Weights of a small mixture-of-experts language model, trained from scratch on English Wikipedia: 6 picks a token, a variant of SOAP for the experts.
Below are experts of layer 11 (counted from 0) of a mixture-of-experts language model. Rows are named router (the router's row for the expert) and show model dimensions 64-127. Each number is 128 + 32 x the weight over its row's rms, rounded and kept within 0 to 255. Numbers have three digits each.
Before each expert's rows: "comes after" lists some tokens at least twice as common just before its tokens as in all text. This comes from a sample of Wikipedia text that the model never trained on. Tokens count by the router's weight.

# expert 241
comes after: " was", " is", " bec", " It", " it", ","
router:102206172146136069091093168131128179069154109157060131128120122083135200087125101076141122120188140129183142117087069118163095159158059129165154138111132128127101090129117090099101086167091095

# expert 30
comes after: " the", " (", " |", ",", "-", ":"
router:115156123204152093107142190090143127058180087144156175167095177122106167131100099090113131120172134128159092105102108146127092155131090107151115153093111161171095118111090103157107103171078148

# expert 122
comes after: " the", " |", ",", " of", " (", " in"
router:119125141151159080153116202146184126134154119141087158148124132137093133068131114086086109147151160082161103118082062114098083134140053122156120188099135155174062096106091120149093125181102131

# expert 113
comes after: " M", " the", "-", " a", " m", " of"
router:147176115154074083137111148061187114070181101154121120134117164107111197139103155081088120138140127108088138123110120138143113175163096150102119158149120174159130090137097102139101121175088159

# expert 1
comes after: " of", " in", " to", ".", " on", " from"
router:133160118146101095155109143095159133108153107127080174122115175079102209123130130108130054136115138143138142093138122182089115197126094118114135154122063123103117081087134122108116102167102115

# expert 240
comes after: " |", ",", ";", "|", " in", ":"
router:129154117166119094117121135116117106062169040158094182190092112094090154143063157090098058071110174127153143091112098124132091153131085107176128129120132158143161113115108144142165127197099101

# expert 123
comes after: " ", " comp", "rans", " ch", "th", "ce"
router:147208146193149095093123127104155121115126090118133181189138103128085150131094121080121106140119143067129150140031122155104138144136074097153125156130144171128149043086128156130131128123112110

# expert 159
comes after: " ", ".", " (", "+", "–", "$"
router:082151112204085092140116108110143155104167131145080157195122120066116137094092113129118095106163148113138158094092116138152102213182144097164162228062127127094135076102089133128095101185079120

# expert 115
comes after: "v", "p", "f", "c", "ol", "t"
router:114169145166116089067104188155119183107124138122116187119131141125067157154135108143083106089084172148167153084062107146101135160117091085106171166110081146114079113085115127099112099144084122

# expert 185
comes after: " was", " is", " were", "ly", " a", " are"
router:067158114116148062071076165091153165079148095138139155174115113097076183093116171082127087105181139171149145128062130147140096196116071097123134156134116170149104041112100104125148120186114122

# expert 249
comes after: " K", " United", " the", " c", ",", "-"
router:091115126200122093140137116117204173133130139163061143190111109083134153159112145109136100107136140082112134093116108133151121144138114070103153178068128165111099132141096128147124129161100103

# expert 243
comes after: ".", ",", " that", " where", " Th", " The"
router:076219129133157091114141194105115147126138121190067185163089150052112148123103077130113151089142151122121100118127126139130092124142111126103117118120165136156108098134097091114171095160085096

# expert 34
comes after: " |", ",", "-", " the", " of", ":"
router:102125114161131113112120129102146120118230126122104174174116122117090144084075161108104131086153173139156163099093086189147096159135122141169141136060076171159137083106084088172109100190091137

# expert 135
comes after: "20", "9", ":", "19", "8", "7"
router:072140109168137102131131156133158120094158114173153128175067193134136204113116093086143115159137182085117168096093112145163109147138112106111140156094134108177126094160093135124097109135090126

# expert 69
comes after: " ", "0", " |", "1", " —", "%"
router:082158129202154080111123163150162110093123137167133191127084138114106123110109118116135157086172128139099117131102120174151132195106084109097169189068153153161110068083106107178098062162125100

# expert 125
comes after: " M", " the", " |", " m", " a", ","
router:139160077163136091117082186080183124056163104154100130155084175153111163074068147101089116111090171120103149135112125125168136159169123130117133141121095156144122081125100112132119136199099141

# expert 155
comes after: " ", " Feb", " on", " October", " November", " September"
router:115170087160140106083107141113161110097162089183162152111077132139123156168134135103138153133089106106100129102063105185143112190136046122168143138117139145141131088121056134109132123126097121

# expert 231
comes after: " ", " th", "ed", ",", "ing", "T"
router:107196074128085098102155125112144112123181143159085124142100108124133180112130133132113143151126191085096122117034112131104074172134088072170126148100103132183122065113094154161123131115102122

# expert 217
comes after: ",", "s", "es", "\"", "a", "y"
router:075202106200138088114146158127111149100151141160123113129077111128064133163133144095093111093136177097165109135081138144138098174102094012111167130097102106136143066102105127153120054183084129

# expert 255
comes after: " ", " o", " l", " r", " O", " n"
router:150145161175129121138136138155180151105131106172057176142116122080107158166139100120078124093126128148161140103074129113162029156112094098131177160096104145129088063145081163117134078171090110

# expert 228
comes after: " ", "5", "7", "6", "4", "9"
router:087154130153121066102115160113162124117160087115034172166120150101115128100123121111057060141129159074117104121100120173143098171124083121168157169103124155151160099126093148084138094211072089

# expert 253
comes after: " is", " as", ",", " was", " of", " in"
router:143161131126148113123105159060159162115136147146081175140105121079061189102061114093118095128111103170131114134094101121120114180118106121168164126135075115133103110125105102160076086163117114

# expert 209
comes after: " |", "|", " Part", " |\n", " D", " elect"
router:137167168140127114094150149075162123101137087119132181176099135122125129148133090093099123123170161097135157127109035128171048151157065080134157202105125153104123114166090096132115097162097112

# expert 7
comes after: ".", ".\n\n", "\n\n", "==\n", ",", " =\n\n"
router:114179170153101107120106182096132128107134079143060125106079141107126188076125128144126123083108185102132112106139112169165098184161113128137135112103145160111093061123117105108098083133098129

# expert 29
comes after: " the", " |", "-", " (", " \"", " a"
router:100174157145112129113148180166174146106094123164151200186090133091077138159058131105096121127128117073119091104097079157127137166120083120161117180116132116143115065142132115116095089163126137

# expert 192
comes after: ".\n\n", "==", "\n\n", " |\n\n", "===", ")\n\n"
router:088162151161122101106124177155141168109128100171093121173133108137110188165132145080118142082127123131159142036087061131158103191152133119144163112076114188137168111135116113155092159149128111

# expert 38
comes after: " |", "|", ":", ",", " in", ";"
router:100123131134152106144123127109119122048159084176110156183072134139117189133067111086122084044118218127125165151088108148131083157122095114174167147131109130101128074120134109129146090153144102

# expert 181
comes after: " S", " s", " D", " R", " N", " O"
router:134201166160120105108077146093180106102143101164130165179144102089086120125077155067083106143095093061086127134120119121184122137096129111116157167110118142120128052106114119141126081116123151

# expert 106
comes after: " the", "-", " a", " and", " ex", " R"
router:105154125223157081063113160069147134100225075133143139117124131086102134156115152138098162131164148146146121106114095113096128180159088123125141177121091172130107118101089089172080110166116162

# expert 149
comes after: " the", " R", "-", " le", " r", " a"
router:121170133135091127088116153110136113103136052120136191094091162094151115139123118118116076117163149138115131122116098211122094177205105127146118186086136178164095064136065144133127090143085140

# expert 174
comes after: " m", " c", " C", " p", "ap", "p"
router:121156098244156121147117124128144180131164121157083098105111151113096131101108088135085105101140159148144165141126086166115094185113046127129135117123083129139127120127119131075094099133098082

# expert 130
comes after: " R", " r", " the", "-", " and", " a"
router:139186100143137111147123135160139098154143070114157169125085180104147152097089143127116089116129147121110143106082069193142063184135087086112171160086116183156144096118065075144115093174092161

# expert 142
comes after: ",", "s", "es", "ing", "er", "\n"
router:117189114220145108075134159149145140100138136132125110134134112129091183158120107104110084128138143097165089127103127125123077195086105080071181140137087144114129100096105136160074098218070167

# expert 232
comes after: " |", ":", ";", ",", " in", " the"
router:154140153173129071131114136080138118050163079151110177187120106131107190122082139090095084056145147118184178113110095124112080150164096121176179114119131155137159063114108125146139107169078077

# expert 45
comes after: " |", " E", "|", " e", " the", "-"
router:127139103156171070110141201072114122050159108125126146146093161130076131090103077079088139112138166099117097110086103142130117135205100143118145116101089170150098121172088171174147119212132131

# expert 202
comes after: "ed", "s", ".", "es", "ing", "ated"
router:122159090128200103127137155159159131114144087102145127135119134148095187152090171100075113139101144072126143074109106147138129127134038100134184158132148200148108101112084149113090111151082093

# expert 186
comes after: " K", "a", "h", "i", " M", "-"
router:076154138164156122109106115081129115093141118143095162170105125113043196122109133083138137124177123127149139120074066156172106135153107070128132170103089149112139101078104156152141116144050110

# expert 197
comes after: " C", " B", " G", " A", " St", " W"
router:133152123123120090075142117098160121113201127113104189138140131098113131126092173109136164081123142171114125080105058165161117151142057087147151159070136115140151077117136087129114099139090111

# expert 77
comes after: ".\n\n", "\n\n", "==", " |\n\n", " the", "-"
router:079131170185053107113124154129127145072166143131106139180121112143099194145095171093092121093133138116130127091117104127112100186171122083168150174029097174134106096107102114177119133138094098

# expert 170
comes after: " the", "-", " a", " and", " of", "=="
router:125170163156137046169090121147148189111164067174123118129101095110126198099059081084100122150167130128139136108115093153149121133195117035167111116052135162126110153138094129114109104150101146

# expert 78
comes after: " h", " the", " H", " n", " of", " a"
router:078197135139127114121145210173175125112102108124128146145101139125115222143089114134107150081146142124188096131093112152121098178150116121124119204094099121139097071128124132146060124119114132

# expert 108
comes after: " B", " c", " b", " st", " St", " C"
router:164169117129121101162140141096202139060163096133133158157119138104106121130106164072099140086123120108104097135120099143110109155126115117122156133072135214134170040077118139108112090160078072

# expert 193
comes after: " m", " M", " h", " f", "erson", " spec"
router:134207101165095117118150146119102114118189098089115090161128185154117102147120108097143100106084141105095130112108074140133079198163073076101125142112102130149131103167070111126090133173045135

# expert 248
comes after: " M", " m", " the", " a", "M", "-"
router:160179094129117093128105177068183133068161140160088103138092165133123205136120140089069115113153115118086119121092134137148092188163132149123119130137086172135122098114071099122125112174094128

# expert 172
comes after: " B", " M", " P", " p", " f", " c"
router:081139143193107103145109115156151131128172095135102099234124126103101133141148151093097051147154114145100132154113122147152095172147113093074117126087112164140127077150133128103113084165105112

# expert 183
comes after: "ed", " be", "s", "ing", "es", "ated"
router:157167128126083137066134116139155145123152092194104122168133157088068198160124156097126094053144143136100111121107076138104150135180119084169157134091126125120086105116080122171150076137102100

# expert 184
comes after: "\n", " |\n", ")\n", ".\n", "a", "ation"
router:070117127132170096165119125112174125050131076096083120111096130100106143116107122141083122114142101082157108128074136186103122207151077067101154154115078147137150131109103119124094109138105115

# expert 60
comes after: " m", " s", " of", " ", " f", "ver"
router:088148157165108112105124157086110163056165074137048157173084128091099172138097109071115129127123123096146125119109141140108109178111105113137209226101116109129150093100103172136124096174133123

# expert 120
comes after: ",", " Y", " W", " wh", " New", " w"
router:115144092126128109117143125108108117134104150148097203216105149061030187137109115133081143105075141089144123131095133163110114145158136072118143151095125112119102056125067135156164140138120072

# expert 229
comes after: " the", " C", "-", " a", " (", " in"
router:136163160169149051158114147128148170119172074166116119139084119107120204124052082101099114150155152128158121124102107171155129135192119068175113119088142183126136148136098112117120107142098145

# expert 247
comes after: " the", ".", ",", " g", " c", " d"
router:102211130130121070085132173107132175135162146169134157098081187076100145112149129118080118135143119143108070099079106130103099161149113110142108142044130117142117109154109101125160098208099114

# expert 153
comes after: " ", "th", " E", " e", " be", " sec"
router:134177128188129132084140141102148135111153113129102140123101102091110171097114111122131125096112157053174158081034103187097118147157073136149148119102131130124113079101099188155149087156085114

# expert 215
comes after: "ed", "s", "ing", " again", "es", "ated"
router:097157094153150089090123173158142157116167100166090118151148136042106158162117161105078106119123156115139108114106103147119154148118085076183160135098081118150084109125101130172135105140112089

# expert 234
comes after: "s", "1", "a", "es", "2", "3"
router:114160102160153074089100132156117147110120049156157120123060087130129154153104136045090093148142125124174112114087131136124085199096077086125163109090112135131108094092104116101101081155078138

# expert 222
comes after: "20", "–", "0", "9", "8", "7"
router:152148115159172079128159177102140145106164118138116169146094151114098131143117111121079149151125197176146145133080108190136138203154047113078143186046131143165119107136080142116102112175092125

# expert 129
comes after: " b", " B", " the", "-", " (", " of"
router:109124127122103088097135111130145133105238127154086137164110131122099128089107169120132134129154161142119132108065089142131081163193126123144132146118105157155168056125085100161107112201090104

# expert 3
comes after: " the", " a", " and", " an", " to", " e"
router:095197134134180108111133210099119133102134162154151131107077118093067189102107127086094135114145136128140080103094109121108089215156108087163137158054085098177090085150083083101171096190150090

# expert 156
comes after: " W", " w", " the", " New", " B", "-"
router:119187134129059093120114169062134140096137067114100124102106163151127155141121126144115127099157130097108138148133066166111125156158131069184139159081145129112091069129104154132105119185086123

# expert 118
comes after: "S", "P", "A", "R", "C", "I"
router:074132123176122063105145199131166136114193096114111157124079130113112127135093110108093097107117161083129134129109035164166143149155098085177137149129128172168160102125131137163057071124132119

# expert 114
comes after: " the", " f", " F", "-", " a", " ("
router:097155096153102116068095109153141156122131067129118142130086107123105149159129157163068122098124137148148162106123049147137128194178082106142122163113154111142135081092118101140100114226065126

# expert 42
comes after: ")", "0", " —", "%", "a", "\""
router:100167113209164038114107190152177100105127105165149168112083136118089117088117128118097105061137146112103088135122087167187162167163104104097129136105096178101139101130120132142120096186090085

# expert 91
comes after: " f", " F", " the", "f", " a", "-"
router:121174120148125115104134093172129159127135090109113112144112125100088158147118143165063090086126132136127176095112066123161119205174092123141126121121129105135128056112100079147113103197063148

# expert 66
comes after: " ", "19", ".", "1", "–", "18"
router:167135161151112049093111148076147122049172155181093125176137177134120139111145182111065124129148151118163103118060113170101081204095111075155129141109132127105131061079120132122090092100119145

# expert 72
comes after: " N", " n", "N", " the", " in", " on"
router:151200154140090118151138170149150118112119103153072174139153134109127163149092098102086091134102150116161104107071083157172105154123084115143120219079120100138056093114111106126089093147066168

# expert 225
comes after: "\n", " d", "-", ")\n", " de", " con"
router:091134162139126063127120203156183161072146148127100141109070144122107171182127109099026102106120142128161156089141107121158126157107072096105159139093125141107116104096106154121132133144085147

# expert 219
comes after: ".", ".\n\n", ",", "A", "==\n", " ("
router:093153153124134109123146210130136118106145079155086210157051115044081154096108135115122134132118148141091092142094133138104087128128102102139125109120136125131102024108102111150134110181120140

# expert 145
comes after: " S", " T", " R", " t", " s", " O"
router:121136141200131103081114142092161121133136130132074132151141169085109118077171157082132108117096121101141144132131079143168111121091106056108206176132146117166118040108099150133150138183140136

# expert 111
comes after: " H", " M", " K", " W", " D", " B"
router:102183098134140104085144130099212155109126136149110128152104131107124124145147162135118109087132150151091172129103088163182102145119113051113174209076130117096122061127127130113107109131075111

# expert 13
comes after: "-", "a", ".", " John", "an", "y"
router:119151115141139120101112174137140147099153122161127138169109126127099165112120128129153133083159131129074126103069110180129119132149136119156121180060128117137142119089126104132137110144059094

# expert 85
comes after: " b", " B", " the", "-", " (", "b"
router:093112119137129105072129108120144137114228140125079142161109140105116147084096171104134147117140167150119119110052092149130065180187116126131144141131118156129182049128079113143081117181109100

# expert 194
comes after: "A", "S", "E", "P", "N", "I"
router:078150151181121045127119176151165102107171123127083159111081109070114112141099085099086096130126139128128117135094051159165169148137124091155155155114128158173129090129120159153080082137118094

# expert 160
comes after: " ", "19", "5", "6", "18", "7"
router:108175151142125088105075143093160130105143133117129132184076152102124193086113126116058075122133182093158146087061136189105077153096093131165130183107112173099163108117095135096140102206108111

# expert 140
comes after: "h", "ar", "am", "ak", "an", "al"
router:089166135127152099102093102101127113105170102132077189168100146129090176128117137089126083101156145149128123116080078187176120137092035058114167182141075126131150107108072113116125099125084109

# expert 47
comes after: " ", "19", "–", "uc", " (", "20"
router:102152114184134090140112138145127133076157080174138183150102142140067143133125128155102115116094178133162154104096104109135130155115105045116168211083134167153158069112114164136058115150147112

# expert 151
comes after: " \"", ",", " (", " the", " |", "-"
router:097174081167107098103142159163117142083137104165092173167112152110101168139106145115083117096134136084136143119093121167174080153145117102138124184074127187135143087134126109143123107175088126

# expert 119
comes after: " T", "-", ",", " t", " the", "."
router:127184108200146099112137184109114157137151160114091130140085113107093170089110095084091090092119198118188095087097122115134111188145106104143147158056065116158139063134120104140152127139135139

# expert 37
comes after: " |", "|", ";", ":", " /", "\n"
router:126153121183103070129149147106135145069143081135094158179046117101113173163125126120102070060116140137115159141089105160140119148187058077119132133118106142125127115130119135146168088165102102

# expert 148
comes after: " ", "19", " (", "20", "–", ","
router:124137097157148070126136148132154133079147074160127149107099156143103193160144113110123173137106153101121084064072102190135085187129056105115202160124145154155119100144070137122118062137110136

# expert 158
comes after: ".", "°", " ", "″", ":", "3"
router:132137130188123039144156185120153124129168142172118117164079195136135176113134097073105084114134123131096158122132090142099100175136110131148156150107111129141154080084140120116109070140086071

# expert 89
comes after: " s", " the", " S", "-", " a", ","
router:113152127187098080114114140129154140064158120136096162194110139142110170112058154126110109129125128113155114131111109134107074170171135073123120158057107172146086066098104124187127117120104104

# expert 244
comes after: " V", " v", " M", " P", " m", " cons"
router:144136158189161132106157139093139185123207079169101150123098153089108141109141143100075078078161155115104112136087094162132104165115103106149165174100092138096124145147124176145079074127044139

# expert 117
comes after: " |", "-", ":", " A", ",", "."
router:099160119136167111143115147069148099126172112151113150124092120075056220100101154092110096105157142133091137144078101179125078143173102130162116134104081150158102104145092108180146074162067115

# expert 203
comes after: " |", "0", " ", ";", "1", "2"
router:096127102212113051116131116128110176099171124127097184165109115101091174125133090118097145143117107129107117100134058129091114169157118106145173147047089124118127073122137114146118098190102152

# expert 182
comes after: " |", ",", "|", " in", " the", ":"
router:139155135171143075093133113099133096052162077147078203179132108127094187126060160094098075082111180125132131109116101141112077153149067105177120126132133161122149095149114144135159110177099098

# expert 79
comes after: " of", " in", " to", " as", " with", "ed"
router:119133142149110062131106145077157172106157114135122170134108136079111147134089105066116138130096144179145128145129097185145118243090090123169187139110085114165110110100145106138095099149105111

# expert 252
comes after: " |\n", ".\n\n", "\"", "a", "|", " |\n\n"
router:103147123149074026141114191141134123101114123135131106132093122137047181080105144108103118078138186157092111106071126123120116147133066088161195152116102159177127103123111118121096150133082120

# expert 9
comes after: "|", " ", ",", " |", " in", " January"
router:131146105112123059127124136136125128054189125146132155179073128146123207161097164093084117099125146158104148110069127206136071159160003086142144126136134147152117103146094160096138115099076152

# expert 205
comes after: " ", "–", " (", "5", "3", "4"
router:095144091185131108103147114111202122131151093160072177170096101102118134110107109152109086104104154122114110091059104150152088216167120133164141192068122182158120081127079158094141146177082132

# expert 36
comes after: " |", " ", ";", ")", "1", "0"
router:078186097209109071111127166108167139091144131128148152163044110092094169168095138125097096098120135171090146141062111142184133169142105134154124150085149165093068091117111157119147058185095118

# expert 150
comes after: " |", " |\n", "|", ";", "|\n", "6"
router:153137101129133030121094130122135104055187120152114117169062109118111191152138157133048128063134148179099161135076101214161092203143070077164097127109134100136135118151137141090149139146084116

# expert 54
comes after: " d", " D", "-", " the", " and", " a"
router:141206118140147073079094188137147087091128124139144142185119165091112167176102101101035065131135117126128113099136081131150061151090108080150110148021111172135143128128123124112077130115099148

# expert 4
comes after: ",", "s", " and", " wh", "es", "ell"
router:135182134229143123103158182144139125091153154139096109119122115093045164135129137117096112091146167089175088131108130151121089168097116103105179130108119124114115087116107128188081106160067159

# expert 180
comes after: "0", "1", "2", ")", "3", "4"
router:094231130205189089117100144146152148048136116138121159130058162146119143132123100119097130077134134140096099102124116179152113235160077130100147119092137143173134110112081115161103049200094094

# expert 201
comes after: " H", " W", " L", " B", " K", " M"
router:107146160148147112152095141111192121048131115115143170175094136121117131140147138142073121082165156119113099145107129162135098131117109060103165173068142147112136061152153158131055082193114082

# expert 230
comes after: " ar", " Ar", " the", "-", " of", " Ch"
router:096145127145137103068138155168132120125127107120080105185124147098094153070143112086075127119139148167119176127035123175149132156127050092116131118132103199128065033136075115143166127182090134

# expert 53
comes after: "A", "S", "P", "C", "R", "I"
router:112155134151119098105146198136165135103192134130126139137070145106089144140094085129124101101113142118141127137133044148163133134149085091174128129113124158159160082111121107125068098154079121

# expert 32
comes after: " |", " ", "%", "0", " |\n", "1"
router:096189171167135022130128140135108201088150121131136174136081110113098122152113082116125126082175124111141167071120054099129095202128110103116161152130136150112123101079082107139132112159142115

# expert 65
comes after: " S", " s", " the", "-", " a", " and"
router:125142141170110086089121133121151151076131110109101155214107157137107147119070159118100108115093159085138096120137120147123087157177132075117118153047135159161101049084107111175138083117114115

# expert 102
comes after: " s", " the", " a", " r", "-", " and"
router:104177141157134102100146108120171144075179116110096137185136173142115153110035146134101075124119146091114130130115127128128078198109097081135115182054102148100128055112104103193138120143126076

# expert 17
comes after: " ", "19", "18", " (", "–", "17"
router:147127134172122082088137132069186091065154149157125119176103137121124168092113188111102145132127143133181133071055106152075097195095071058172168159132126153127123066106108127098106102110140144

# expert 165
comes after: " Ch", " ch", " W", "C", " C", " the"
router:107134107183120100031103121075188124105116105151126145127110100163105148060104154127130154109156145171140133122085142148115157147201109097143147139106136120139073088104109159151112119144134100

# expert 84
comes after: " sec", " of", " the", " f", "ir", " is"
router:096177109155086125085098131068139150052143114135073159150069152089119187107069082103133127128123162092118164122102117120155107211194055129095187164110131133195133143107114102134143060158085172

# expert 223
comes after: " L", " R", " V", " v", " An", " D"
router:121169122128163072066112143097106128109182090130099140142058156123122131100139143125052121093119113161149122084098107174163098167120098066124162205105132150107092122172092178114083115169110138

# expert 5
comes after: "ed", "s", "ation", "ion", "es", " of"
router:114152130159113110100122175096139117060144059110091136103079138088062202137072178066101139161176131115141118134135116149128147162155087070160114152077145162110139106132115131127121096173147076

# expert 128
comes after: "20", "19", "9", "8", "7", " United"
router:062200139189130095139131182120132154121141117161115127162062121130091145137123102080108149111119180151179145115020103166129129122164068114163174182083160180177128110135080118159110117162130085

# expert 177
comes after: "-", " the", " \"", ".", ",", ":"
router:117146150154199107094110171092099144101143114133122141176082114063055137082088103084138104113132150127145122124110132146096096136168086134156154132088087178125074101139105128181122111183109115

# expert 147
comes after: " M", " C", " P", " p", " sy", " Ph"
router:116144095224132108166110137157205145060190140179086133135135110145129139116081122058130100148165167144143102106095122146143069145117096113103154109106088152140098095120125146101160090187077083

# expert 74
comes after: "\n", " |\n", " o", ")\n", " ad", " was"
router:090158136137191061158105106068181169075154086130108143125098100127119209141127118117097097115135121094140154103079106182109067157149078109131143138132048186122156117133082140139121112179125129

# expert 208
comes after: "s", " includ", "es", "uch", "a", "ation"
router:106114120186120039105112127160129116094137052145114133161063147112120143154125175059097123138129168126161106132088121097119075193134082060134169130106091138120124053100111085133138097170108124

# expert 143
comes after: ".", "5", "4", "7", "6", "8"
router:107173166128151048137139146166181150097167127147132135164050186115099157097139134107091115126154113107118144095092097172163107191119126136109188180106136143097148116109076108102149100116059077

# expert 59
comes after: " p", " the", " a", " pro", " c", " was"
router:133148145174151093093132148079133184063177077149184126114103174045083142160117086119136158106182169163133141124119117139111137139158095109116170159103107218143134091095060090162142068174094109

# expert 176
comes after: " t", " d", " T", " D", " the", " a"
router:155192124198154080046153191132125165083136171134107101172106126133106144126137093050077057105146132151150143097125094117139100162126097077139132148060061131154126106121105113141143123144106147

# expert 191
comes after: " G", " v", " g", " V", " the", " Re"
router:112185172126178090128148141102170132127208102153130150100074136137111141051129125093037135130138110088140074085084063117121152150116109124152122170050145150134126112140095149103062079207085122

# expert 87
comes after: " d", "-", " the", " and", " a", " to"
router:139191148165166074078126148118137099054125134144136102154116153101092160153105107113104078114121127138159113105101101139127067130074064080170123151045105209137120130138133135129111141097106149

# expert 233
comes after: "-", " L", " the", " a", " l", " and"
router:083140130133147106075113201106124143090146093104130165201099142089081133121140123069063135113127136171120166102092136154153119168078047073160123120158106172147103035119094106132140120176118137

# expert 61
comes after: "ed", "s", " University", "es", ".", ".\n\n"
router:151137132127201077134130187169157162106154070119118129145111123145103174127075157092100112139133140065124166087128115102149112132120060110137136157107121184160086106118085116056074088179068119

# expert 210
comes after: " ", ".", "5", "4", "6", "9"
router:082150129173122071122119154081123203126183114157138155195123153112118137079131099126077115083151136114125125135088103140144070155116136111131169213089117150115104071077100126092132109200117114

# expert 226
comes after: " st", " St", " d", "S", " the", " a"
router:107187120164106097077153114136198142118087134131135206136119128088063130097124112115108120148127129167102122121120100157122097160156099054141150179100131151129107089140105118154100124135124128

# expert 116
comes after: "ed", "s", "ation", "ing", "ion", "es"
router:105175108171067092083144123122119089119152052114106140148094146073084180119178204072078154143130171087133121121121089143134149158118094087161153163111104192130133102128118106187092099141118089

# expert 48
comes after: " W", " the", "-", ".", " w", "0"
router:127157090150091072108128140071140123082130122138033095160102197143113146129126127132083132103169139140136129129113085170105115161127143088171139163064181142107141072114108154130124135179044110

# expert 213
comes after: " |", "1", "–", "2", "0", "3"
router:139148092179114124086092171140159104100157141130118143160103141096126130136126161127082085134105175159115142136061140167126137229159082102143189142098132101137148063131102137179129056111127129

# expert 101
comes after: " m", " a", " the", " comm", " im", " M"
router:156194148151110102094105189083183158037160089146080106179107171155109185120097129051145146108118144127088142116096130111130119155127086146104142149129093168125133106109102113131133128183071142